Below are experts of layer 7 (counted from 0) of a mixture-of-experts language model. Rows are named router (the router's row for the expert), gate (a neuron's input weights, with its number), up (a neuron's input weights, with its number) and show model dimensions 0-31. Each number is 50 + 15 x the weight over its row's rms, rounded and kept within 0 to 99.
Before each expert's rows: "gets" lists some tokens that make up at least twice as much of what it gets as of all text. This comes from a sample of Wikipedia text that the model never trained on. Tokens count by the router's weight.

# expert 17
gets: ",", " film", " album", " song", " father", " series"
router:41 36 44 68 77 50 62 49 58 62 49 80 63 58 74 43 29 30 50 39 18 77 61 68 72 82 51 67 45 55 38 59
gate0:59 57 46 38 43 45 36 72 51 26 38 53 54 70 44 62 46 45 53 55 35 73 09 55 51 76 60 42 16 44 28 35
up0:44 55 42 60 25 73 47 28 57 49 47 59 53 53 52 25 74 79 52 44 49 37 28 46 51 63 57 66 66 71 55 53
gate1:53 51 55 31 64 52 42 56 40 71 54 58 78 39 33 45 60 60 52 24 27 29 46 48 47 46 42 36 39 92 58 45
up1:66 54 32 63 88 35 77 38 47 45 48 46 39 43 53 34 49 64 53 55 59 65 34 55 45 82 27 35 39 54 63 54
gate2:61 22 57 55 68 30 37 35 41 76 37 33 48 77 63 36 38 67 51 59 60 50 58 65 71 47 44 32 40 70 70 29
up2:59 36 59 81 56 28 37 66 54 64 48 52 17 28 62 35 58 69 53 55 55 67 80 10 58 54 58 45 80 51 54 45
gate3:60 36 51 56 56 50 50 61 45 58 35 48 68 59 66 53 32 40 52 41 72 47 56 49 51 44 54 35 46 51 50 43
up3:60 73 52 65 37 40 40 23 32 57 18 35 52 53 43 38 43 70 44 29 51 12 72 14 71 34 64 51 33 26 67 64
gate4:65 59 51 69 62 60 43 49 70 53 50 66 54 49 38 42 49 62 34 66 24 45 45 31 15 42 53 30 62 33 58 57
up4:36 60 61 47 60 53 44 33 32 35 50 56 41 27 51 69 55 73 57 43 43 56 44 63 42 71 39 46 59 74 43 44

# expert 52
gets: " |", "-", ":", "|", " John", " –"
router:28 40 69 64 56 30 72 50 59 52 25 61 69 44 60 38 36 38 53 24 27 59 56 59 59 45 38 63 41 73 41 48
gate0:46 41 62 87 47 54 47 72 64 58 30 30 58 53 17 67 65 48 55 54 67 68 60 38 52 56 53 43 51 48 54 62
up0:28 31 36 43 74 69 60 32 75 34 44 29 59 41 45 69 68 67 48 66 79 47 76 23 65 60 44 59 52 73 89 61
gate1:41 57 62 33 39 46 38 38 60 57 43 56 44 66 62 23 54 85 36 39 42 63 71 48 64 41 24 55 46 17 28 45
up1:49 18 67 79 63 48 54 53 61 52 83 39 23 56 33 50 66 45 80 36 43 59 50 29 45 45 51 51 28 35 50 35
gate2:61 50 69 34 23 72 58 51 51 66 24 35 35 62 59 27 64 40 74 48 31 53 35 52 77 69 60 55 72 90 56 52
up2:61 84 52 33 58 49 56 61 52 35 80 43 59 27 46 47 53 27 48 28 43 76 49 58 34 54 80 41 79 75 15 42
gate3:46 61 42 69 58 35 41 43 52 50 64 62 57 25 46 80 66 23 53 47 35 27 62 55 24 35 45 80 48 42 21 38
up3:57 32 60 55 52 59 39 67 41 62 79 46 64 40 47 32 53 91 52 58 52 57 57 28 47 63 47 57 69 30 59 23
gate4:71 57 59 40 62 69 68 77 55 61 72 34 44 62 33 66 72 72 28 45 58 38 72 70 54 53 59 79 56 74 39 69
up4:55 56 59 32 25 44 76 50 39 50 44 22 71 59 69 70 83 60 61 58 60 45 29 43 47 73 49 41 58 38 44 46

# expert 51
gets: "'s", "'", " his", "/", " and", " \""
router:27 42 80 51 42 44 77 38 54 53 48 74 51 69 85 34 27 18 63 46 38 67 54 61 54 54 35 53 59 66 29 51
gate0:47 38 68 57 68 77 78 40 00 50 57 47 41 67 59 54 56 30 42 37 55 64 79 58 69 70 47 59 79 82 77 63
up0:67 52 55 58 83 86 52 58 42 13 41 54 59 95 39 69 31 50 53 44 78 37 77 68 53 63 65 52 43 63 51 49
gate1:59 32 42 69 28 80 51 48 79 47 47 48 58 51 16 61 28 65 29 56 45 56 63 57 69 60 39 80 33 66 27 31
up1:55 62 48 17 70 73 53 44 32 00 61 38 55 49 33 69 61 65 50 66 40 69 38 29 69 41 78 48 65 40 38 55
gate2:35 78 60 46 23 55 54 48 60 37 59 27 67 51 56 81 24 32 44 77 24 51 64 78 85 61 12 65 40 55 44 46
up2:63 37 58 44 40 60 48 55 38 59 70 65 58 48 47 44 68 48 68 49 36 65 57 36 34 73 45 55 59 67 28 38
gate3:54 37 65 66 51 32 41 61 40 74 47 34 30 40 64 53 42 39 42 57 68 39 83 50 40 57 40 46 46 27 30 29
up3:49 58 41 37 29 31 38 64 25 38 42 29 60 45 26 56 41 46 67 58 34 61 81 54 59 22 40 27 78 53 28 59
gate4:76 45 52 43 45 63 44 50 54 36 85 53 35 45 51 29 22 30 51 51 52 71 48 50 57 48 18 45 45 60 40 19
up4:50 08 18 42 52 61 45 57 70 37 73 24 34 74 28 30 76 35 31 66 70 43 63 41 41 47 38 80 58 36 48 51

# expert 57
gets: " was", " is", " were", " as", " be", " are"
router:38 40 50 59 56 38 48 56 58 49 35 61 47 75 61 39 30 34 58 54 31 64 65 67 54 66 45 75 37 54 45 72
gate0:57 58 52 66 44 51 60 49 50 26 71 50 45 47 65 56 57 76 62 66 40 51 47 51 49 56 26 40 50 52 36 61
up0:42 39 42 50 55 49 56 53 58 54 51 69 47 43 68 44 37 34 39 59 48 03 47 52 32 22 65 45 34 40 27 66
gate1:39 47 37 45 30 36 53 64 33 55 75 36 17 77 45 68 44 44 46 55 34 60 44 50 42 70 62 50 46 64 77 52
up1:49 55 40 61 33 29 73 66 41 60 51 53 70 42 87 73 55 42 47 31 59 58 75 65 52 60 41 45 69 49 37 52
gate2:49 48 21 52 66 40 66 48 88 50 42 59 58 60 42 47 58 03 57 53 74 38 73 28 60 64 23 57 46 52 48 34
up2:21 45 86 45 59 46 54 64 30 45 34 81 42 46 61 55 64 72 48 45 46 47 44 36 40 43 78 56 55 43 40 19
gate3:45 24 56 38 58 51 78 54 54 45 44 62 62 52 38 34 54 37 37 46 78 49 76 90 44 46 59 48 42 32 54 73
up3:35 64 46 47 52 25 99 75 74 60 95 66 20 58 52 23 47 55 56 43 60 36 41 35 40 33 62 12 71 18 49 47
gate4:33 54 35 68 29 58 74 50 58 69 45 48 52 48 43 55 50 56 73 71 75 44 76 70 52 51 35 56 52 54 45 37
up4:49 64 48 47 46 49 52 53 48 34 72 72 27 39 74 56 33 34 52 46 27 56 09 38 80 76 57 39 52 70 49 74

# expert 35
gets: " 1", "2", "1", " 2", " 4", "4"
router:30 42 48 65 40 51 66 42 69 44 37 49 58 60 48 35 47 30 60 55 36 59 62 70 66 48 34 57 36 74 22 58
gate0:41 48 61 45 62 32 52 69 44 57 37 67 70 38 48 31 46 51 33 57 72 85 46 19 49 33 31 41 78 45 58 42
up0:50 54 43 48 44 51 48 64 46 57 64 68 53 46 31 51 57 57 64 46 69 67 53 52 39 40 51 49 34 58 22 35
gate1:57 45 58 56 28 65 37 65 50 53 30 60 62 48 22 55 47 52 57 57 43 59 69 60 48 63 48 56 47 97 41 77
up1:60 48 51 51 66 51 31 46 18 59 43 55 70 55 55 57 66 16 54 53 34 68 51 25 56 64 56 54 70 37 44 44
gate2:53 46 32 47 38 58 68 40 47 21 27 26 74 58 59 60 65 31 46 44 44 38 77 75 82 64 65 44 57 43 60 62
up2:87 27 28 35 40 39 53 43 62 61 53 54 31 27 42 78 58 55 51 45 14 31 42 52 47 45 66 50 56 75 52 60
gate3:72 48 45 46 73 52 54 51 61 49 46 67 41 77 46 47 35 42 59 50 49 70 67 34 49 54 49 58 58 32 41 35
up3:58 71 55 44 44 56 54 31 70 18 68 47 66 47 32 47 62 47 60 76 70 48 43 63 37 62 60 42 46 30 23 70
gate4:68 40 37 49 43 51 51 51 58 25 56 51 53 54 21 58 48 49 52 63 59 45 48 50 35 45 53 24 53 46 60 64
up4:34 61 41 61 66 56 22 09 17 62 56 32 35 57 47 51 27 67 52 66 54 33 60 39 43 58 47 48 25 55 50 42

# expert 3
gets: "\n", ")", "–", " June", " January", " career"
router:44 50 53 69 65 48 64 52 56 42 46 57 43 60 55 13 24 28 37 42 40 49 57 72 79 52 59 67 24 66 46 65
gate0:47 47 46 65 31 63 55 61 49 41 59 99 44 62 48 39 59 46 21 56 48 45 15 46 34 62 36 28 59 33 49 48
up0:10 45 37 38 59 43 64 27 39 65 35 66 56 52 34 83 50 57 56 76 30 65 41 39 35 63 44 38 14 35 44 60
gate1:41 16 84 40 45 54 67 57 63 60 36 19 32 49 59 31 59 51 56 63 53 71 35 38 38 60 69 46 51 55 44 37
up1:32 50 44 56 35 59 54 44 56 43 24 35 25 43 51 44 72 38 59 39 37 50 71 54 66 36 26 44 41 48 38 25
gate2:29 56 66 33 58 55 61 59 51 59 53 55 52 50 64 54 73 24 47 48 33 51 52 77 45 64 57 77 62 61 69 50
up2:46 54 43 63 45 23 72 46 12 40 27 47 48 64 27 57 52 08 52 47 54 33 44 59 53 66 55 56 53 50 47 44
gate3:68 43 34 63 74 44 47 34 64 10 62 73 64 33 53 51 63 53 45 42 79 43 41 26 36 55 47 39 64 58 61 37
up3:24 28 54 62 57 50 16 66 59 66 34 38 30 58 68 59 23 27 53 48 52 41 34 41 42 24 61 62 34 58 42 75
gate4:33 39 48 36 40 67 71 57 53 38 41 23 61 51 35 29 32 20 70 43 52 53 62 23 64 60 50 39 45 44 37 69
up4:59 42 33 38 37 99 50 61 73 48 58 64 57 36 25 47 34 62 67 47 32 71 31 45 66 55 24 29 61 27 49 68

# expert 23
gets: " |", "\n", "|", " ", " %", "=="
router:25 43 63 76 62 47 82 34 48 36 40 46 54 69 72 48 22 44 77 56 42 64 40 53 48 59 32 59 41 61 43 88
gate0:61 43 53 26 59 34 61 34 56 47 38 00 58 75 23 44 82 49 46 34 53 78 46 58 56 42 43 62 57 46 40 58
up0:36 57 66 52 46 51 72 50 85 58 54 60 72 46 58 57 76 56 55 56 66 57 51 73 47 48 13 50 54 48 74 76
gate1:32 43 45 38 38 40 22 41 61 59 45 26 45 78 39 30 38 52 50 48 26 37 35 36 51 21 38 42 51 70 53 30
up1:79 61 67 44 45 96 56 75 36 35 48 62 49 47 35 61 76 42 47 51 50 49 62 44 52 23 49 32 66 45 39 35
gate2:30 53 24 54 24 37 48 50 62 49 78 26 73 15 24 67 42 49 28 53 46 52 64 54 53 44 67 47 24 38 61 28
up2:50 39 43 45 34 56 50 42 58 61 50 36 72 43 41 34 61 50 72 66 30 37 39 71 62 48 42 43 67 69 51 57
gate3:53 45 30 63 58 51 42 63 22 42 45 74 65 50 48 53 47 77 43 49 60 50 52 59 43 63 56 33 71 51 20 45
up3:62 62 44 84 62 47 58 35 60 59 65 26 51 63 60 36 39 57 55 57 47 39 24 85 43 35 61 70 59 47 53 24
gate4:52 74 39 50 58 74 60 44 64 44 28 43 52 45 46 64 43 13 57 34 59 28 46 53 61 43 48 52 46 59 60 35
up4:48 58 75 53 71 50 57 67 36 53 31 34 28 54 52 47 51 45 75 68 38 27 52 52 52 52 50 36 41 37 50 62

# expert 30
gets: " (", "–", " \"", "-", "(", " $"
router:29 12 43 69 55 26 80 53 78 58 26 68 57 57 69 32 31 27 60 38 28 66 47 56 65 53 47 55 38 72 47 57
gate0:69 36 32 38 40 39 76 34 40 36 39 83 56 49 53 24 26 39 48 38 40 54 50 39 42 67 75 43 59 22 45 43
up0:59 44 29 34 38 24 59 47 60 68 32 41 55 38 43 38 45 30 68 51 62 57 17 33 46 59 64 21 59 51 51 26
gate1:55 60 80 47 60 41 36 30 35 41 28 87 43 40 62 43 31 48 37 39 59 15 59 52 37 65 53 12 55 74 36 74
up1:70 73 42 40 20 56 15 38 56 31 41 60 56 55 72 45 45 54 45 52 65 71 34 57 57 26 47 68 62 45 44 36
gate2:46 47 52 57 64 57 62 37 54 57 40 47 29 46 58 50 40 56 61 34 50 45 64 75 35 34 72 45 59 49 28 48
up2:48 99 43 29 30 51 65 34 38 30 55 63 77 50 74 73 67 51 43 30 64 66 27 70 67 62 51 61 68 44 40 58
gate3:25 65 43 53 53 50 61 52 47 51 51 59 57 47 36 58 41 48 51 32 27 58 55 94 42 75 47 50 42 50 66 60
up3:60 41 48 30 38 75 32 36 56 41 46 54 38 64 37 52 34 51 61 52 39 75 85 52 49 63 61 67 23 46 42 37
gate4:52 40 63 32 27 51 61 61 61 27 29 65 62 79 37 48 61 36 22 52 20 63 53 31 63 64 61 45 61 50 46 46
up4:57 63 39 56 52 47 34 45 52 29 70 60 58 46 38 64 41 50 10 47 26 26 62 30 31 47 51 64 64 33 34 37

# expert 60
gets: " 3", " 2", " 4", " 5", " 6", " 10"
router:36 40 71 53 54 45 56 32 65 48 32 70 63 53 56 38 24 51 68 58 09 68 62 73 66 51 48 50 40 61 10 51
gate0:61 50 59 35 53 43 25 62 52 53 72 45 66 52 44 56 46 64 34 56 59 41 36 59 57 51 91 41 70 75 18 39
up0:50 58 24 32 65 56 81 72 55 67 25 43 62 55 38 61 58 52 42 63 43 37 55 48 30 59 31 35 49 67 40 24
gate1:42 62 54 46 60 44 50 61 56 84 66 50 62 45 64 50 49 46 39 60 61 39 68 25 44 40 41 72 85 57 57 61
up1:50 77 53 64 19 59 56 35 18 48 45 58 42 22 50 72 68 66 80 55 63 52 36 73 42 46 28 47 21 53 71 74
gate2:23 51 46 56 76 40 61 59 50 35 34 71 60 71 61 39 56 20 37 54 34 68 58 81 95 71 32 54 63 31 33 81
up2:67 63 37 51 86 52 52 35 51 58 45 56 60 54 46 72 36 00 68 33 46 85 33 72 73 50 60 62 59 37 77 33
gate3:53 13 67 43 41 48 41 78 43 50 72 37 83 63 44 44 42 42 38 49 70 34 71 55 66 43 36 44 82 70 29 57
up3:57 41 27 47 34 64 48 44 65 48 69 66 51 59 68 53 29 38 19 44 68 65 31 55 39 43 72 42 41 59 55 75
gate4:32 37 82 60 83 72 35 46 62 57 74 58 54 59 40 43 56 42 51 63 46 23 43 47 52 50 47 49 43 55 58 74
up4:31 50 42 48 53 66 36 42 59 34 24 55 69 52 30 33 31 47 48 30 45 36 59 38 49 36 68 52 56 22 30 37

# expert 4
gets: " in", " to", " of", " by", " on", " at"
router:38 30 55 66 40 35 64 34 58 52 32 57 47 71 48 58 39 37 64 51 55 68 72 77 74 71 16 60 32 63 48 84
gate0:27 60 61 68 36 44 19 36 65 66 40 21 48 57 55 78 58 62 08 80 84 50 37 86 61 43 60 34 42 65 70 43
up0:54 65 58 62 67 50 62 42 43 70 56 70 92 34 45 43 49 35 59 24 80 37 33 27 51 43 38 54 60 69 57 26
gate1:80 36 58 29 58 33 51 36 53 36 41 83 46 56 27 86 37 76 62 61 35 51 68 09 45 37 43 29 48 37 39 29
up1:43 59 70 68 57 45 44 53 31 28 46 43 60 67 45 48 11 46 40 44 59 60 47 51 33 62 47 41 69 24 67 44
gate2:70 49 66 41 79 53 34 67 75 50 39 43 44 43 61 87 44 14 69 39 55 43 71 57 40 46 28 42 35 67 61 44
up2:48 59 28 50 36 59 51 43 93 61 19 31 77 60 30 24 23 54 25 63 65 39 57 15 49 42 54 50 51 50 38 61
gate3:65 55 32 43 58 69 53 51 46 61 70 51 34 49 70 51 70 61 42 59 52 28 52 40 41 62 57 59 31 57 45 39
up3:50 68 54 62 70 57 45 59 71 46 47 53 53 57 38 29 60 41 78 69 49 44 58 50 58 52 43 29 34 55 56 60
gate4:31 07 46 75 27 39 60 62 35 79 10 43 31 58 29 56 62 47 50 78 56 51 53 65 54 42 60 45 50 59 50 29
up4:60 56 47 47 53 49 52 59 35 75 26 37 48 57 63 45 30 58 68 64 30 46 30 44 48 50 51 38 40 50 46 67

# expert 42
gets: " |", ";", ")", "|---|---|---|", "|---|---|---|---|", " /"
router:38 44 57 64 48 50 66 32 66 34 36 73 49 51 74 22 52 52 60 48 28 76 49 59 56 69 49 59 55 76 30 55
gate0:31 41 57 46 45 35 55 45 48 72 71 51 43 49 22 49 41 82 59 57 39 64 34 40 57 45 44 44 30 66 45 45
up0:44 43 50 65 69 57 60 81 55 51 23 56 43 62 50 42 56 31 53 65 40 21 34 71 30 47 42 23 46 59 43 41
gate1:51 48 57 67 42 37 57 48 42 13 44 37 57 30 67 32 21 52 71 56 62 42 32 20 49 58 44 44 72 42 66 49
up1:40 48 37 60 27 24 56 58 44 74 77 78 38 77 43 71 46 62 29 24 84 32 40 69 60 34 47 49 63 40 59 54
gate2:30 45 60 51 60 45 52 46 56 58 64 58 71 76 67 51 81 67 54 64 39 32 34 51 40 67 40 73 26 49 53 36
up2:67 30 40 49 62 54 52 45 65 53 25 46 57 53 41 30 25 43 80 55 43 62 71 51 29 34 22 17 28 71 66 74
gate3:71 50 23 09 60 60 51 02 35 53 68 82 67 40 41 72 64 42 58 15 49 56 60 70 67 53 21 42 43 62 41 59
up3:53 46 37 53 49 51 45 48 36 63 51 48 68 23 35 36 50 53 80 41 25 45 23 43 62 36 65 38 18 36 38 59
gate4:26 37 68 35 28 50 45 53 60 40 59 81 39 49 45 72 56 61 36 58 35 66 44 47 61 51 39 36 64 62 53 45
up4:50 54 38 80 16 87 39 06 52 58 87 37 72 59 40 53 29 72 41 56 45 61 33 58 54 75 34 32 62 29 44 47

# expert 20
gets: " to", " he", " it", " had", " He", " who"
router:41 34 60 47 63 36 62 23 59 52 32 49 66 58 55 32 31 31 62 50 32 79 70 49 64 55 40 57 48 54 38 75
gate0:44 42 41 68 63 37 40 81 46 69 46 48 83 47 70 33 47 36 64 48 47 59 80 28 39 37 62 23 51 63 71 58
up0:43 81 56 52 79 41 51 46 49 52 49 51 66 47 65 58 66 43 50 37 50 57 46 56 45 80 86 43 29 59 73 32
gate1:48 55 31 49 39 40 49 33 70 66 28 43 38 72 31 60 65 69 53 38 36 69 44 15 63 56 32 42 38 52 11 37
up1:68 35 48 62 60 18 48 27 11 38 42 62 41 53 43 54 25 27 77 62 45 39 66 56 61 39 34 46 46 39 56 42
gate2:31 61 45 49 24 74 37 33 14 50 70 62 26 41 39 27 52 62 51 50 41 57 58 54 63 42 52 43 70 58 70 41
up2:67 33 67 44 44 77 41 52 40 32 56 39 43 44 41 47 68 53 52 48 37 43 36 63 60 49 49 24 44 39 60 30
gate3:41 49 58 51 48 48 21 58 37 75 39 47 43 47 49 61 54 38 54 61 41 43 28 47 52 57 58 38 33 42 61 60
up3:40 28 60 51 53 27 59 61 28 78 55 48 76 54 62 60 37 74 55 85 52 24 56 70 55 56 45 49 58 41 47 60
gate4:56 61 53 38 50 56 65 75 44 61 48 58 31 44 28 61 57 56 46 38 28 19 35 81 55 35 31 40 50 43 46 46
up4:50 56 28 53 42 68 23 24 55 43 39 68 51 48 60 71 85 36 45 43 56 51 39 55 47 64 19 48 52 49 60 69

# expert 40
gets: "\n", " 0", "%", " player", " member", " —"
router:44 31 35 67 45 34 60 46 65 37 43 61 45 40 65 31 17 38 64 39 36 77 77 55 53 51 45 78 34 57 46 58
gate0:63 56 46 60 50 85 83 50 51 53 37 64 38 69 44 43 42 29 48 48 59 30 42 47 47 46 61 49 71 31 33 60
up0:46 31 30 42 71 56 58 48 47 38 49 85 42 60 88 78 44 17 35 63 62 73 49 48 42 47 72 50 67 43 32 40
gate1:48 47 55 49 47 49 66 35 67 58 59 75 53 39 61 64 63 34 53 43 29 65 36 65 56 46 45 36 41 64 70 68
up1:29 50 13 51 66 63 37 41 73 43 47 53 36 63 57 73 45 49 58 70 29 48 65 50 61 40 50 37 31 55 73 71
gate2:63 71 50 52 64 76 32 23 41 46 62 65 57 43 39 56 27 38 65 36 42 41 43 24 67 76 24 59 46 67 53 50
up2:23 61 43 32 58 58 56 47 17 21 44 73 47 27 63 43 46 58 35 64 62 61 43 81 44 39 62 65 74 34 56 36
gate3:16 54 77 31 36 38 18 51 78 51 44 38 31 58 48 41 44 57 72 72 55 71 39 90 48 54 82 70 53 59 51 42
up3:52 60 40 47 12 40 68 62 73 69 53 27 46 47 54 45 37 59 42 46 40 53 41 60 44 33 53 29 48 57 72 68
gate4:53 51 35 61 48 62 33 38 55 49 45 70 70 57 59 41 64 61 67 52 63 51 29 80 45 53 48 69 35 36 34 42
up4:81 56 35 21 62 73 19 55 54 50 51 43 57 41 66 33 29 53 34 47 51 41 42 67 37 63 43 82 43 61 37 64

# expert 32
gets: "|", " |", " (", "-", "=", " -"
router:49 47 48 61 59 11 75 41 76 57 41 78 64 55 84 38 45 39 75 42 12 57 59 65 80 46 50 55 51 63 47 46
gate0:36 57 54 72 61 47 49 68 32 43 55 49 59 47 26 61 46 37 84 48 37 64 38 34 51 48 27 52 62 14 30 45
up0:45 59 43 64 52 29 56 77 47 60 39 63 15 23 63 44 50 32 67 47 58 63 33 30 48 77 37 50 67 43 40 57
gate1:32 42 58 57 68 74 62 45 53 36 55 30 48 57 49 37 48 38 32 40 36 62 13 55 45 57 54 68 46 72 35 59
up1:58 79 30 28 63 55 59 42 09 15 68 54 50 46 22 30 21 51 59 44 42 55 56 85 44 26 63 67 49 21 22 40
gate2:42 58 37 15 79 56 52 45 35 56 71 62 39 75 30 67 49 63 63 40 40 65 38 56 45 41 33 41 46 39 25 64
up2:54 33 28 69 20 37 36 32 63 21 65 34 22 28 42 56 55 41 47 37 66 32 50 58 60 45 44 68 56 55 59 74
gate3:67 23 62 51 57 35 32 34 84 49 56 53 35 64 37 56 82 47 43 43 36 53 64 50 58 74 59 53 32 57 56 44
up3:56 60 49 47 49 37 87 68 47 77 53 65 59 48 37 58 36 53 67 44 59 52 51 29 70 50 49 56 41 39 34 56
gate4:60 70 44 84 63 45 58 38 62 30 44 55 55 52 78 50 46 56 36 49 75 66 50 58 53 36 79 68 40 44 66 16
up4:54 58 58 53 71 55 35 34 74 51 50 62 58 64 27 48 41 68 31 37 39 46 36 81 29 38 40 62 37 43 46 50

# expert 43
gets: "\n", "==", ".", "===", " ==", " ="
router:34 26 67 82 54 19 68 59 53 53 45 55 62 64 78 53 29 36 59 26 36 75 57 46 78 56 38 61 41 70 47 63
gate0:30 46 27 37 34 57 60 69 58 44 64 47 67 49 75 52 38 47 37 44 56 35 37 55 62 40 55 58 34 55 52 20
up0:52 33 35 36 22 70 62 40 47 59 61 36 34 65 53 99 36 45 72 62 42 58 37 35 65 69 59 55 41 65 21 34
gate1:37 40 43 75 47 22 64 60 43 55 45 45 48 25 80 27 17 87 43 80 70 30 21 55 34 44 40 65 42 35 54 42
up1:45 42 50 57 38 65 71 41 45 57 26 53 84 51 57 50 63 77 33 57 68 51 55 29 65 47 76 41 48 63 52 45
gate2:46 68 47 58 38 55 36 57 34 57 34 88 54 30 64 57 55 63 64 55 35 51 12 48 43 49 69 67 63 55 50 55
up2:60 42 45 54 28 61 29 75 52 45 48 71 36 32 59 64 41 56 34 43 52 78 22 58 41 80 16 37 63 33 46 50
gate3:77 28 43 67 24 68 66 42 42 48 61 54 45 51 40 48 52 52 70 54 37 59 56 28 19 36 54 42 29 20 59 78
up3:65 43 37 59 34 64 66 31 51 21 52 38 59 48 48 49 26 30 43 37 60 47 54 69 25 57 66 52 54 35 27 66
gate4:56 52 53 58 19 47 59 56 48 70 54 67 71 43 37 44 61 51 73 50 41 80 43 57 56 63 58 56 60 68 53 50
up4:39 36 35 56 38 35 21 54 25 70 44 72 55 72 39 34 78 32 72 47 81 39 51 39 56 57 67 49 42 68 60 29

# expert 15
gets: "==", "===", "=", " Total", " Win", " Species"
router:28 51 63 82 60 28 67 28 52 27 30 66 65 61 56 31 41 17 48 56 38 45 64 62 56 56 45 53 43 51 40 55
gate0:41 41 27 49 46 46 38 16 50 34 52 66 53 40 61 49 48 55 34 35 66 64 43 53 61 89 56 47 30 45 01 37
up0:60 59 35 46 45 54 50 37 00 44 44 37 70 42 66 76 44 34 53 57 58 51 45 63 75 71 40 45 42 29 42 48
gate1:70 41 24 66 74 45 40 50 40 69 33 50 49 46 61 56 77 50 46 27 67 66 40 43 49 56 55 37 69 18 55 22
up1:51 50 37 51 70 62 52 44 75 57 43 45 71 45 85 58 48 41 47 57 46 50 59 52 81 44 43 50 64 65 56 51
gate2:64 17 55 33 39 50 62 36 40 55 25 65 41 54 58 36 88 60 33 42 53 51 31 44 57 43 60 39 61 41 86 30
up2:50 63 61 32 62 80 59 33 76 56 73 34 50 86 49 35 52 59 15 43 37 43 37 52 62 61 51 57 56 60 73 49
gate3:34 52 33 59 08 20 41 56 37 43 75 45 53 44 44 47 75 44 65 52 31 49 18 26 61 58 60 50 44 49 36 38
up3:38 44 56 53 53 57 42 56 32 68 33 79 29 29 51 28 59 62 50 47 46 45 51 31 51 33 60 46 61 55 60 61
gate4:80 54 43 59 58 59 40 37 38 49 35 58 55 49 67 74 21 17 61 68 34 40 50 45 25 40 53 71 68 34 48 85
up4:45 38 52 31 42 49 71 68 47 37 66 23 70 58 65 58 39 23 24 47 69 62 41 60 67 37 47 65 44 32 28 60

# expert 49
gets: " |", " ", "–", ";", " 1", " 0"
router:49 44 57 57 66 36 67 37 72 50 44 65 53 60 63 28 47 20 60 56 48 67 66 55 71 58 46 54 41 73 38 83
gate0:63 44 53 73 37 51 53 63 37 41 29 46 58 50 72 50 61 56 73 56 34 63 61 56 45 34 50 35 41 39 53 57
up0:32 33 72 62 57 61 45 40 97 43 50 47 37 57 63 70 22 47 31 62 76 53 41 28 42 49 53 61 71 39 77 38
gate1:47 57 70 40 42 48 53 70 28 75 51 41 51 81 71 36 81 67 42 67 35 47 55 53 66 56 39 66 23 79 61 34
up1:47 55 45 50 31 21 74 67 52 54 55 36 60 48 51 49 49 52 46 45 48 52 55 47 50 49 42 33 36 36 43 50
gate2:76 66 36 14 43 74 37 52 52 42 69 60 47 36 48 42 56 32 71 35 41 42 41 35 82 41 29 63 51 62 37 58
up2:49 57 39 46 61 50 72 42 45 61 93 75 46 42 23 50 60 36 60 35 30 68 48 40 52 65 36 80 40 52 54 66
gate3:31 53 69 47 76 67 64 51 71 32 62 58 17 44 38 40 51 37 51 51 19 54 76 41 78 42 48 62 53 56 72 43
up3:59 37 36 68 38 45 48 59 43 43 84 53 40 65 71 60 71 44 70 54 52 59 56 86 67 55 29 45 62 47 53 45
gate4:48 50 45 62 66 56 63 42 55 28 52 53 42 76 52 43 63 26 50 56 60 79 76 39 63 52 57 45 63 50 47 56
up4:39 33 36 20 63 31 50 39 40 48 77 27 69 71 51 40 77 51 60 51 22 56 06 49 61 51 42 78 86 43 67 51